From a checkpoint of a small mixture-of-experts model trained on Wikipedia.
Training: a variant of SOAP for the experts, 11463 steps.
Below are experts of layer 5 (counted from 0) of a mixture-of-experts language model. Rows are named gate (a neuron's input weights, with its number), up (a neuron's input weights, with its number), down (a neuron's output weights, with its number) and show model dimensions 0-127. Each number is 128 + 32 x the weight over its row's rms, rounded and kept within 0 to 255. Numbers have three digits each.
Before each expert's rows: "comes before" lists some tokens at least twice as common just after its tokens as in all text; "mostly gets" lists some tokens that are sent to it at least half of the time. This comes from a sample of Wikipedia text that the model never trained on. Tokens count by the router's weight.

# expert 236
comes before: "er", "ay", "ers", "a", "lor", "y"
mostly gets: " Fred", "und", " ISBN", "ay", " number", "ask"
gate0:128165136180136105084102148128177070120134105113178141125121165141120084127141182100093131063079163110115168134058189146149094206146085161132153170157123118140127143093127136123174082040123069148141079090146134122129157128140087145100187100119142097185125161053082079163082140106076138131096124114156146120142111134146121127096163160144143120170105119108150097114076120157116124177080
up0:205176147119115112124157164108163125169149102137093159150109119115068096158129155105174112044156106139143097141100147145112141121162153103109184114059153105082171148064055196104176109174141106141124122082143093107134154083164107086122165159070208107121108117120134150134133175122146133075167183140100121120185164114140172148087147124153122097123145157106156133088167126120162111115091
down0:138098100146077119092148099149174154068107121102133070092045109154177132109120102112143104106119150114109121182104115167122231165149196145108111087127164198114149160102082072142103113089111129103142122098127124151157125085126151122138152141144124179116104071128141108175124108100168133168159039168144128063123105072131134134134127145126157110090085162133143178100108108139123193121087
gate1:091108183144127163115105104154130105142184207191124151153094135075127142103172156106144163126089135116122140125121113181137137198089122106121142138134070156102174103114103130164166110117090114161117087095154142094126153155134127096126137120081120092089141095103090052112050106127132136049117127090091094078092064115130099147153053158163126124159153134099177128085130130107121072190099
up1:139184100155153100125216105131064151143102125139119108102095161125176122123117149104081142124211126168152117188101086079117148118154132158049135108151173135112179128174143143059111179128137153129115084113151175148133114180093123073152130106158158095177086146116158070140134131141130159157115129144096104160152175062145065172135113161116161093133086059127113102137115144111095118094134
down1:123076150118115134118089132152082099094134075126127094124143096097132134177091150078140123102156129127155098161112098120123072051166142124137151131115144105129142143150145135147040162167148131119123150144159097125174090089160158166157157025120194140151193136124164204146083143134093080122133171165159092138139166102152156138174132104122113096168122160162094128152093219155100144106159
gate2:110091064118124118197138081085129153208139150161149083112118165157143113126217134131198092144136134120130156122129142177117112131098147045084142121172068160147200116102170231151146125142129120148139169139115126131168117139143110137141119155094086107105166137133089107152106129096127121141107129147058127130144068094083083123132100182183141124089123110106111129149139113085093079148114
up2:077133114139124146122091186177108102108175130140076168097137069150154156153110114131091142136091116134113139100176088117169118151127162123139104071089165098085178127125117071152088130092167138111111093184140145185157098158097126185168027124149126094104126158122166125146080166126193094111115057155141137113121142130136091089119166184114164114093156132136156137087179143191080163121130
down2:147170132098088168102150082142111117108090088161086147145093099074161160129138150163133090172160135090171181151111117155069103120060190149141142172192093139142169153168143099106132153062142070161156158197126158105114117134117139164094113138175136160107121173174089135127130107096154103128098085179100152159104155089143059152090113122108137158144145073106191118191103121136137107146128
gate3:133132165175086163148138078139125132159143148168091096122112179150150114146111196075100099109135127147132175176152156153161143175143087130133157112134169097107149109137149102119088157159103194168077141077181120104132113150106131142147137131095095113169126145113162168095150176118074097156061138219135178110079173177085159115158149113098122088135184154109130076102083170143109090186135
up3:119120130140140165128064120074139057114150152077113155069130135112155119220111139119130097125101133116143215092064119179092061105126139154178126079097174068144055144140103104109106109144073109162124152115085147136143113111135105136113144109122191083077147144109153164133169105108126146146094122177134094113195147106155052124124072142129108115121128176150114125105116168165139124128167
down3:145116173172120098092139155134101097147134081175117164075155108124153152115104169102110098166188139128129119159098167122099143055097164097065111094105116141125149117088120109119112136158145158081107105088068138105154078135092141114114119147086116135078118131126175119111057166077111079166126105182077116178100151078153143087093118142093153119145128111177166099155132096143126146249108
gate4:134123152099147133162101175138121154157131137147194141177136135187161135091109139121176124105095119150136158125084086186120156126145169203128112171102094140106159115121108136093137154113148126094172110169144148123079118203144117157066215081161092107171160085062138133140117152109096141142113113152132114145118096087095131108067069174087123135152134138057124107158149046096111072145128
up4:099120172133096060102111090137121161105121123115118072128109116103152152165180149090092095151120116159125172116086187160137082100134099153175129219205171148189128166151154210106111118106107176132141152162100152090103126197096127129159098133106087111134172137110157107130156202060113143149133074116116135105172159115107104111103140132161135074171159174141099138163151112108106122152104
down4:138158094098130151088149112086156103129109107125156110200127194108138087093125081132118095115175124098154081137151149172175068163092129174182102135197180100154134141171101188085117137128097129124167158107116133127151107136170098065123154142145143123132158112129082095152149077094156148138138188122168096098223111171147158126156103061097180095137134149139166114133130156182161160099107

# expert 160
comes before: " of", "s", ",", ".", " in", " was"
mostly gets: " book", " song", " version", " work", " goal", " market"
gate0:121128103119189137136035126150113092134102126151119132108199179110104167152125151160081079123102112137156094133130136140119124128140168121182145126172053098161131077061083108101103162072070133057101185089099139147097092154133109099152148126116110138145083096066138152089088154135142097172138161148119191143144088138181164111145105128167123131119122137150125163164149165174159141144053
up0:103157156174148152150133170135121193117138101089140141127139145122121135110113126129114117150103138110073113069173133112142184150139124118101142217151150078151167145137162050146115115169118147193152117116161170134116160122168158183105132201147150158129100132098165127119110173164081143079148157190066163111135144149132126179131170076119110186123102185180208120166116138170134087106162
down0:156140170174104132122096075112121123150089139127165116124107054112174099131130186104113139106129133127137027107135111113074196116159115128092099186128122145121153139157062168171080179102153119190130113046155135156118126121166117122077101119155175129188142167139125109090102135170082160117091107155168119094065117084153115133127085190088084129142082128142095124127170119091136141122125
gate1:182122177145119107145110192068123150153130080192123140127156099123091098077144174111128135103151186087108142131116114139116108191091147091097163109105070106138097152197102093151115114150094110164133065115174107154119139147171137121125094163134132121133111050068139102147158168119091102105075104075117158116116149077101147104161087060130120094104073149132142173128099135163066083117168
up1:128092166151110095092107080112134120146134111077066107095107137134150081128178213097126138087112138134121120134133133162161173113173040166143155130126169195166161141150195176152156113136109136165150158147115153136113116126138136121046143058090138097134120109186140144174079154112175082117157092148145095143170182150150085140141153140131093153113145169111163188141201128136151104103147
down1:034190071119089177141134163085095083176142075118137140128136158159106137051123075147158147125171118131145141106173103126070124169113145132119197163095080092123160114155085122120148131105121096100139139125143088181146105120178098156092142128062128164128174108115091167133143137122093109152127059119065184133102185111110169136118147136160139113089147125159058150137131091119136084152138
gate2:107116141141173160115117126127186133167158147108164144147109106141108116169074121150114119101124114114142158149031168047106193170172091117065115092172116141133146097165091151113184165135129079135207116161109177198115157145155142147103124138142154117055147167150118135132169136102108119103165114139134147089169068105071102098131207135118065112120134133145124096128127103148070136136129
up2:106136107107153103093164118170175119109128074134208108102148090110144146149132162112055104033122120167143174200143106121174163181098156134120192134102073091140100168115168163145125112114119120114217085076100105133148070157107105129156132154065127095134148160079169126105128165129091125100181135150107103131144109132094069118185134091154105167124133155136110137140110144117150163090138
down2:103100106108071161127116128061177148109098113153131140140200082165137151133143192146202078134126114122185076126125153082173147130157094148187105122167101141117127113177138131210151106165150154101057146161122133077085125109110189089086097144161124172102107110123171108121123100110114157118126136132121174115088125175171128084087161106154105116159119127118129132089116142097059075105180
gate3:114136196123098110141110151093079133155141172086129160115117140082159094096094135140112074091120078167121172092105171101134123062097112072102162101081102076147157139111103102095161096113163123109083088196105153065157142139147057116094138052119152103123118101099161120143134179120155092175131123171128160173105146095162174149208129146112111130171105103105116164188137124125113114164097
up3:116124119141167088203153117177088154144140185120139121085168124159197122177119141168160096123104090145112139119155170166081097122091119171105086120112101168094145137182032132100176123135097098116154155117078155148125095105125141112115145131106089097114173067092135120189159112167137144130201141127151164117184157110187106132155123165086118149145138056114137133164163113138087154119191
down3:153117133183137146126165087141103124110108102145135083120141128087131132121125119084133111101128104120137175107072078111150137134152084113131118154197124185125121154117145093053177117107110137068092083119056166131112122145190173111150142095154183150112126110164118115093074221071177095158099170171104090093105140084146117105121100165093118087103126136102181156122175084095196156107132
gate4:141119129117130145231148200133151092127167135093166122136109146190134128108146147126104139091131103137092113116152138075144076132122172114137174141096152106136197085112132123164094109103102156163078141133144170113120194084171111083098192113146138099134089113067101171183101073103094124127170127121169127136090131107100154130158144113100085124224101070087106119175117112132095108158168
up4:124096132147135146119141093064170087148123094113166096170104080120083086063121084097123126113075162055140147089079113091132151157114144125157092146102124088152095131143106168129169137154115097118123069110106096106080083164137093151159124145175108148155197149155142146135135128135092125086079152137113135099133130122141140168100121093169182109082109224136131105083090102184192168064131
down4:067135104114129119150145130120159089176090145126134153141119097143113130060104099124166129177081154158154133097087090089070150134156144162139159095127125063155153120157131115153150142147108133140172145151140120191123198050137107097113176129110186121112176127130068180144090097133155192174103122093128146138105138117122168118137123128090156143130123063082031127107149042146164151090148

# expert 153
comes before: " |", "The", ":", "In", ";", " Air"
mostly gets: " able", " DF", " used"
gate2:138101123140137142124123152134147119106163160110158094107130140124234129124121139175109094114143170144142193136168055102159103095164152096145111155074108153150042132191089153068128158116140113109185125139064132117130159107151126096145154143146143142087146108072152152115093081127085106122111143081103145093142134141073182187081086104109120201166137116116119156172116143172085134178087
up2:126109091151164144101187169119128141140140103163177113141149154114179135098073125198060182172042077154163149112155106157104152158104134113190128184118125131114094149115091097103167146069081114161127073116156105116113122114126146132176161100142139154155151072102102133166103061127072100121129079119115100103090106110068128106144172149089140134113122117126120143134116138103129166158228
down2:157183149146161157154108133101182118177105116098138152076120129127189181162166187117124139093110147177123075131182181132136179136151126113119137061091110124110101100120126219139149134158180121137107089184142117083190108100182119122077130146175068116088155128105136168169131129198135159120096115111147089195103071129150161121100141160132157109123127074148118126137159113131127104113187
gate3:173134101118093093134080155111093144137135130191145127135097095174091107130155137079134210107112048128107133093151144145156129121199127170123101132164099106064087131105135132141134100127190142085097142166130071109125189111156115090208069126169058164129148197109140099184172121115150152172154152120090109099163192128152086112122174120109113101106119097138104098127120138170120148121152
up3:099114152097143115107116145133071142089113145103139086133136164084117137093144080134114186086128148202126115127046079150115108138126061177122141115192177065146118128130124100099116190128123113131095206133147091113126116201083130110096135138119135200114115040126146127104129095083122138089112129217158152139086099096107104099158109119069165112154107135139159095139136143153172135151112
down3:071163105105132143158141102168128099116146108085164131096099123162114068079128150166150106114109101091184160121137087181056119086117096125110117088068147136132139144124134051131112122122077056143161176153137204152099104106159116161031185129114184113126114115153141157139126072103168109092138100157119112110155081102106111172148185118138108132105169122168107126129175141083076130111143
gate4:144127105145128117097127093127178106147193093136148145109078169179156191160139128124095107114106157136133123138127116131122089068180185100106140084105125130093131164163120033125104140136131136065173128190129125135136094175181071102140088165144077121063145196127120116163111146142132093139121192122153132151108144104053159212119133175156124106121099111066123121148098114133097114149086
up4:107158191172132114171142147099158120107098117109085160060147124134107118129092145114157110161135114118185110144137116155171104144131119101136173157076156143139177118115123103102131171121155098142076121119138115137139123144150085158164099179170068144105103172199198136104120122189081065098092185102134091137107125092195066090164198123110139117194184117177109168163144149122103151136140
down4:155018122166175096127062141135128083142124134045133129112158135142115070181134082095101122127097137112140104184106187092138077161088174167110110114193103142126118109136108108087130142150149101087141082139116188135128120098116137175128113160132071101104107087083114118103124191144082154073101107050146069135122101132176113077127107148192131115148130100123123122114123130122135132172112
gate5:185091158109121123138105144099135147096107169102072171125078064128142157155118053082192157168152145132159096135081128116101194142104166187104160096156088096149080153131071149098128142140117153204069129135088137126143094138097176119154147121158139129180155136170103152108137175131095077172144116154100144148171172141133115088084142115165107087068103108179125103095133134148131190124112
up5:129088140102082163083120095084172172094178171063121124156152113114167127177167124137109124106125075101179145112122156129095112098098141166113110185083155094126162161126121091103138133090153080154171167150071144105154124124133168131095118112134143141036137135069158117161105114160112132123152156121174131096136119113074121166195142097031162156054140144088133098136110163138069122131109
down5:118086184102154124161084112056151160160151152065120132175076104123141108098142152179140097125172092100121089128170140118162098165200131136116122134115110136099125135132111225120095134129093139136114104131187143118122164096153094128169130102090120090141142133094160131167182096147182171156143116114103139092131077177130159098078133115143079175075102173138073074135155147161058116174158
gate6:146057127076139104114103107073091134166094115115120110079120112144132132095057153154178118133136144107120136181154197178128097106165169191144106112131162173057135081144092168107136153178120104184128133144102078182116072136178193145124125109131122085089115096140123143096186097149110109082084180134165133110142095083157082122090162097130124107159139103126162187150132110144136087094143
up6:128139126115120121079158174152110121153140113140125112171181128122107221175100156176137148123137100133152207120172147130181156090121135156136161166122126139069115103110139118122114127140137142103099133138105121134164128158143097186110059148177063084149129133127130134119121119071112103124143069137127094108166157157087154219137162149132154137150165147162184141149104162013080151081171
down6:135114175126143065118164143158125153136088126138134104130162131138127169135146143139186167138113125065155139093193164182082147121183137133108116083110073152122150105177101124133105057144119086121102110174134181130075116117113127146080176068148147120193153067117165160161115110104130182158114189180056130135152168093110103108066140155110113070085106076146126099124122134108096180139133

# expert 24
comes before: "\n", ")", ":", "-", " (", "American"
mostly gets: " =", "|---|---|---|", " footballer", " politician", " classification", "|---|---|"
gate1:131097192087132156224112119122151085129071141117093171087044113175193121135126130153116153161096170105128137093165137097153122100149093102169094151154104097096118110113139127160118145120178155114095153144118097167153074104160123170065057102103120094148123129192171158130140111155143103117151110134123147122151079156181146075190157178102182090167102117161126136095081120099140152128127
up1:166146103112128109059112066195172148073135132112111161118160193168106083181093125100119111049084079127165131154121113095088102162065136107091110099131145124090132138140142178165136085112108105051112170135212100116149133191132124151141129118124157159105137102110134148120140145128131141090147199145131146047108129106116164096130136106163083142120115136088116141158094120173179153178105
down1:089168099132127093180159159116131105144058113099148073158140068098156182109119128099152109133139145128121147174137151091118163089117095093150127068170124176170158101151138090127115144195151132077165148136131100105060126149176155113097140137156128078149081108098115193111153095103108081108117092132156106143113096094109092214133145175090190094192106093088118147090120131122080086113159
gate2:121137171071188090143207101115136057092183111124145089100100139109186169193114139124135174173110105157133099140183149117101124133089148148099119098170151074150125114122172068145089080143101149157085154051144123207081133175178112151114073144119135062110130119184123127144147125128170087088122126133175136116091157137134163148112152179142117116121119095138163138098165118130133168125111
up2:109144039132142135133168111108145144140142144107169147170200110102167106121107117179098168073128122179147090120138173111092126170117138138099150168119187137103141130133099137104153112102171191084135146136119078104130129086105147107037138096144091174115091123133141097169117113170148190107120147221114114141117128136108134100123070115170087143074134055088098160090168172088106127122102
down2:189119080165123096204146130148055132101146100113137161055126136160123093144170067175079134137156198127126111096135126144144130147137052105122190162113141168152070135126100179142117152126130064145104084142179166130149094115123095136104150086079124092097126103083093145188086119100147094104127166118099105141141148106141114111108154066138128168117194123121115102138180170140094111140179
gate3:098133171116131142164123192104159141139163119118146222077097127144207168120143092179105114137130147133126137160134156156163133122141144108096092156162128137201094127131148140117155093120162151108091125186152146136190155069150133134146089168140119149113192110153129147080122108184152096115067070089064132173120176149095118144075144135131071125115185124142118176096119100135131131210106
up3:108086108091210151112119140093065078146081132069121156143175168097123101126142134099188097126173149142105139110145128160137153128131133124177210136146126112123096104168160075148110123154167135118147174190132132122175111105148138111163110201148145125125075101103161076100105137078142138127186147139053149111093133133127066106130164125150137079166091064117147109149067071133083126103124
down3:145125106162130136082112058114120158156140111106152115085179106088201167126161097122074151134221127137152180074082159108141114144135123141123137157133209108122164138136139138147111134111102120111129136093149124099087104161090108159169148084144145123088174126133109183073137139109100120137185143055161088151182145136132135106173127095097187156144141187079064132135173177077132163151147
gate4:081081073170134103161139131125166118148127147106108108108154091135188060158144107090125089155128099103124097108126197126096174129188142102135112080100055105157154129121118163120066081085153119112115044155179113138112129095124136143134134105122058115150171102157127175145120134123041117141159136107124160106162184144081077140141157139160121169126137154127106177120176127088116201088105
up4:127116086154113135117156126096182118125127150096083171145175150075121111145118140103185092155112108094110201149157115109101142107133097127143132070089116113081157083174128151099162130068168124153141142143144163109068122162093174087148124135132206157145158170101151129140115122095079139116168119229183138122165151098143099135042107070165147128156082130145082089180093109118133137103097
down4:103163121138104136125143135151137146190098124138182124156089171213175143139134131124172119098125133143119079164147142131162183149164114116091128109131088101174138063139078130127084158123098205066111112087139099135206141033122138176095104105163129077064114119132153106123167124144125112106091139094122076106151181191146051103148153127107112101116109103120126151099166144102093131154156
gate5:139096165172114147108110144155186116093095120166125145124115130128110151116117138174188125082100096087187113050112200147143151127129131116098128167095111114117108173096090133095120128099130177072063091167193142130108101076130130147079099135104098100120142153120134188114106175174097071142117139102136185101106109108134185109148108142138113200127180161145064081119164094129180168164095
up5:107166194135105067126140110141164097044084123121073079093103173128074086092140149182144121103099165139111146190066079165177157091112100155090135109107114176150118177156137123180132133169143094142144144113032165147143127150103153075091145174126149147150167166179159117121151135167099175137116118107143099127115122125134109147131172174143138166132084104117083108118097145151146190123115
down5:125139124163089145097119111146067136179152121122101153158138135091199108098156095105136141118105096129170094105187114102083164132109137103149150166223095116116107143130180156086142085074068130081115104090145067171131176200133153120159139081201162146129125126142170138139139149142100171127109171138166153092150190181142169114109111141126120101121111142070143149105125145052180107146121

# expert 185
comes before: "er", "s", "ers", "ing", "ed", " of"
mostly gets: " new", " own", " company", " us", " oper", " manag"
gate0:149100098201190169118151072124166146095122123129111165115109086204127145157119048099116133152115132118073137168105131099139116165173104108148137154083064106074170126117136105138102157114076117080110079105143092165116105132089142144174135158110188096123150124125081130132173180190122167106134059172126113086115148106089153109166136142155171070087151146112177130121103164129132162116074
up0:132135100120115072138118093115115070058141155128114143140184176132204111156131179122133140118172134109154163082102076138125090081175094117105117156190120093112145180105117151103135087129136175130098158179085108136106149141101136164155170040126120173159120119109166170149080092090095133119128135115117067109145145159150067158084123153175065168122143104174190172166147139138172117122130
down0:118128130141082117078170096204146086098108114155138044056097101124085143103133137122109153147119099127141118130154201163156107185120080087153105155099139138129147177201113101080131111146086154131104152120154134145114093142155090051144125126121102152160159138143128135085130103141109125132175128191089151149087164107202170059094146112113157087096125105177157150164140101104112108171077
gate1:073113112098137112088120147135094099117084136151145060095103121108121155093137065101158098179102118184137047130162132146144167136138157163100175115110120159122088119188088119157145068116106148119133121160148134098079085123146177125145165147094198168129123098095154163164104111148042149155130146091191063114105135136144073093162190166170121125141177114159163150102152125119145140184133
up1:079110095119114199092130143093113165059168153136165135121046079077108144125169115109167088085107155166103148148119140125111194132130117106161143116161150155154129121093086089101196067102078079115103139086081055131136170140119147048115110106149130153128170123114137112117154121140099094168093129197120105137119167089172103148148138134086080098089150167094134129090126155145109164129097
down1:174165175140129110162130176117139153084116154166140156177152149171076159145192137103115078115139151112124182130109076139095122137088102163162150159118117053199110109093169189128141145115132150129137139194129139106145191108119191197134108102136100107124113113145144191161123139181129137067120139068120114114118106141084150113148094124106192129199127112067102184120121147095131140111078
gate2:105122047139132085127091122158191124164128098132179113141087145126102070132136122097074137159090137123131111116128158155123108090041116052141048169072154140145112159148074125148162111093133113141148078100105125097151153100136150063119132179124163111157180173111092138148130097107118082140142068134119172143067073160142107125130100132151166106102092125124139181104118117167174104190146
up2:162113190112160118113093113142191097112096078105078112133107125164125115118127125136158087134139101098097061108143156201101141159130176108118139138070123115120143169134095122077178150206141194130134081148172181163162101052133138159127117137165169107190135150104155121081140191144113130112139154131104147091066192106178077161134150098109138077105117145136104181145129171146153137150133
down2:118107110143072116113118125148107086173100190109218146053144065114130110086133102081117170097121125121143118152114109144173147116117079087137136115113141102082111121105105196140122047094135100164134163132175065150116136135099162146118115145143101090037155138107105168141137112127153183119175118136197130082125113090138131068137153108134074144073075182087124155106135141130160098130115
gate3:201138067125143060134147094135153076187133092074131129166103130147121143127098102105169120129112146173183066081058127106097185146121113133123079131134074119121085159152141129179151127101088137128123168141170117156174134163161112104119138161145122178174183178102136100120099119170140107133147136111150129100124129147089170130077137077062169184138120167069150100145086087134173149144088
up3:107125090126127121139107162136145094120146150146133126107109143079161146145101074188168157130156097126091131145106136072148111169127116173145125066080145163174148120100117111104075129100234099119123137166087095131113126125100130160138076068100118132106096102075122148111141065088142170092175149130131107199091079105211119180095165136096166113128128129048078160133142137082105142093111
down3:080150093104115088156122130127113161149126090089167098184067088085096099169138109119122151095144162179114156078107136198090109072106156178104123138090096124167162079134104112173146153075128090165091122134160181152118130164135120133045131110150133184198171172096147169168099126122134168140156130102137138097083157184170108138188140164087131129112162138072099108129096135121146107150091
gate4:123141165111150111123166131195144121094112126125127171118062057135155117121152117133132119131151175170179105150170186187114114152130094056154110148100094120112116144103092099075136147133080133141160135081117117088104071098118162100201170144121110088128113118118160123172123114127141082153122151137156133157111157149238153152104194105136154095083050138168114084137124173117139160136073
up4:133133204148179114116071084151176142188111126113140115080170129089039186109164129126099154120098164131104088088076207089186208154123117111149114102143154137129174138161127106109100091076129118082133103118071089068101103128119156173115136150119126144157105156161156103141114165113073132155095135125164115163162156127123129162135112133188152101122092134121143114178165138118112167160078
down4:160121137148132099110074102135104110117099157114109164164100125062153129135133122160137198106085175082096092132065098137115138114078140082132149147136095154129086102126206120089122163082165154154125164089136154112139098152093079130139132113135136112148146061196107189055140155153151137076084169101163181124080068142084163109191142174114130132109122167109126139090073146128086162105124

# expert 171
comes before: "|", "\n", "-", "==", "The", "==="
mostly gets: "==", " ==", "\n", "===", " ==="
gate12:103109094125161089094190113164205139168106096079122148081109188148138158163056133104124098117121111114152126114118134126170103131092153117130105123120141138132171131091156139120085120108168066105099140131160085072182102094156097137076105057107146184127125095127101171181139132133140095074087101152082163121108160105101101124185136144104081111091130093161091192115120216089101148119142
up12:060114070091151160099117164139072148145128168148082101137117132092159128160160068092087174123116158111140130150115184147067107104119098106171183168129126084138085112135132147139149131144146092133058113134182150149092072113153109144109102121125166102112152154116173112100080127104160116122175140142105151141181144164112092128158159113127126227130079135072136148123107128155045183179082
down12:130157062132145131169126107113096197178127115153081119035156101126159168163172118211060121110156200187071146118151201086171095092117159096088121136109151127143146104137150145153170148172095082091082101103169084136127114100099150105111135107144114080113106104089153128105078146099132136098116150090123087156146149130143126139097107153150153113139142128130185183127159132102134120077160
gate13:099111158131137139087191209136129144111132111155162114137058149127136206141101160149141107151128082108122109103163145114113110070137130085168174134134121085162139095140146152112096081119130131100075196145143151154143182138155102138120080070208139065152108144093169183112119106148145167162106145138124105144139107081154131064137086114130170091147181048139081105119089138110084140145161
up13:123077171078160121100158148146192118122090157117097107145106106066148136124054135089141136112136056094156112115178128060048074145146133145166164148161121080135117168135155135177117140111110128105024138142174127108117102103172126146105048114132113131145112162114158224117122153108125170101136080161111124104126154159128100113162132156134138118166142160098107064106086115101124147141131
down13:171145058133111133099089147096149142098136124094059122158099176105154118122157115132079186052162093100090115142134155125101120139164092069092136131175148075108102148137128096152129141209146070117159108069135127153095191183121141146078131125176150095148119118157109165080087139112096110167137109156114125199103100102116141169147144138139171169069066146130176141099115096129089153150107
gate14:138150159145115179051072103164132132091088158091172122136072180086090148185162115161153086143107138184103150095182208126104120146132125141155150118157142192115164109111111093110107142124119109091144138091086153169168157150119162141136063099089149075024089111120117125157168094106142154133171146135102145127113114182143150169117138145115120133139134152119140048155092169146161142100115
up14:110138120101025130118081140139143163120118164089100182135144150065142092132218227100098124144107167153118066108158060133142102123153190131131122134105090177096105098144117086087161159189127184100138150068095138138163131133099150091155129155137090153069092134134163139137169150095097176157122089182137110103078085158132141154136104137110098135129096122115104127139112116125100113131154
down14:125135120102171154094080160083108183142122117166154089128180087101191148164026100170175042138102133143107198130145137099163125158116144118078145099104167103136170144155110185124140092129164117169083101092144132154140134070136122129168175112115108057092136088115117139174116100169153114144097165068130101126141163098157102120159115164149120097126152124118174095151142086125123185089133
gate15:189141168101121141079203123141163122163129068181133104082172157066140150139155146061119129081130151148096170120150157158107169167166119104069159183142126135151114157153115106170123108146111155153130129146131153149101125131125076042092141193129173101116186183092095135135096139127123106140177116089106104120123203167113174132154071159097182117135099155097135095120114158080132117124154
up15:126114123139135158068176158158079126135137125132131099143136185125079125083119163084146144126116083185149107140141101128084106148180131108084106160103097136102115160143144107142170118103092107182133160110151174118088126175207128131147162069140139162173192113144107144154134111066106050114114183171193119118122122183086115188150129108144180089088098111123112083132110104137083153088202
down15:146150131126089095193120126140146133162128161137134130081133076104144139168155091115044111131165191126099185053147124070134101113181094159160165122173127172133157170101170141082106106166095177116098069171115122075148126094077109133101117100129114091097066128120186131144122189132118140131096126061113164127108126106149155139131149160123140158162165133171104198101075178134145111101112
gate16:102082073159107148096106130151056214086122099155160088111102153132097129128080183182104119132123129109211077118135117127129157160193102137132157083106092149084091133108104110092105084117137061149097175091152124134194103135165153055171110154125139113123100113126113168108084080124104114150097099153166079128111146093112136096182156137123116094115125097083142125189128130184136160146137
up16:133160103135157082130121042104097168153104116101086122105138143163161084110086160180089147150124108100140102167098134156079102080111085158148140146136105158125138176059145119117137150097055109115168176097124100145064151125140065098158145107118098116221118154145135139125111124087118082124120112121193174100108107087094149196106137117151099156134174133121195111168153170074152165120142
down16:167124122173157157115143175113093133097167158160115089157133151118154112115088162097126120132120139152158098110101097215160123173177143124093192055170107132157078172104137171103108185147112088029180127125117154136168137117125119104162101113099165116178123105084106177082101095089077151145150117095073139143161130081084200134156136149103103107148134124151148149141105146109109176170155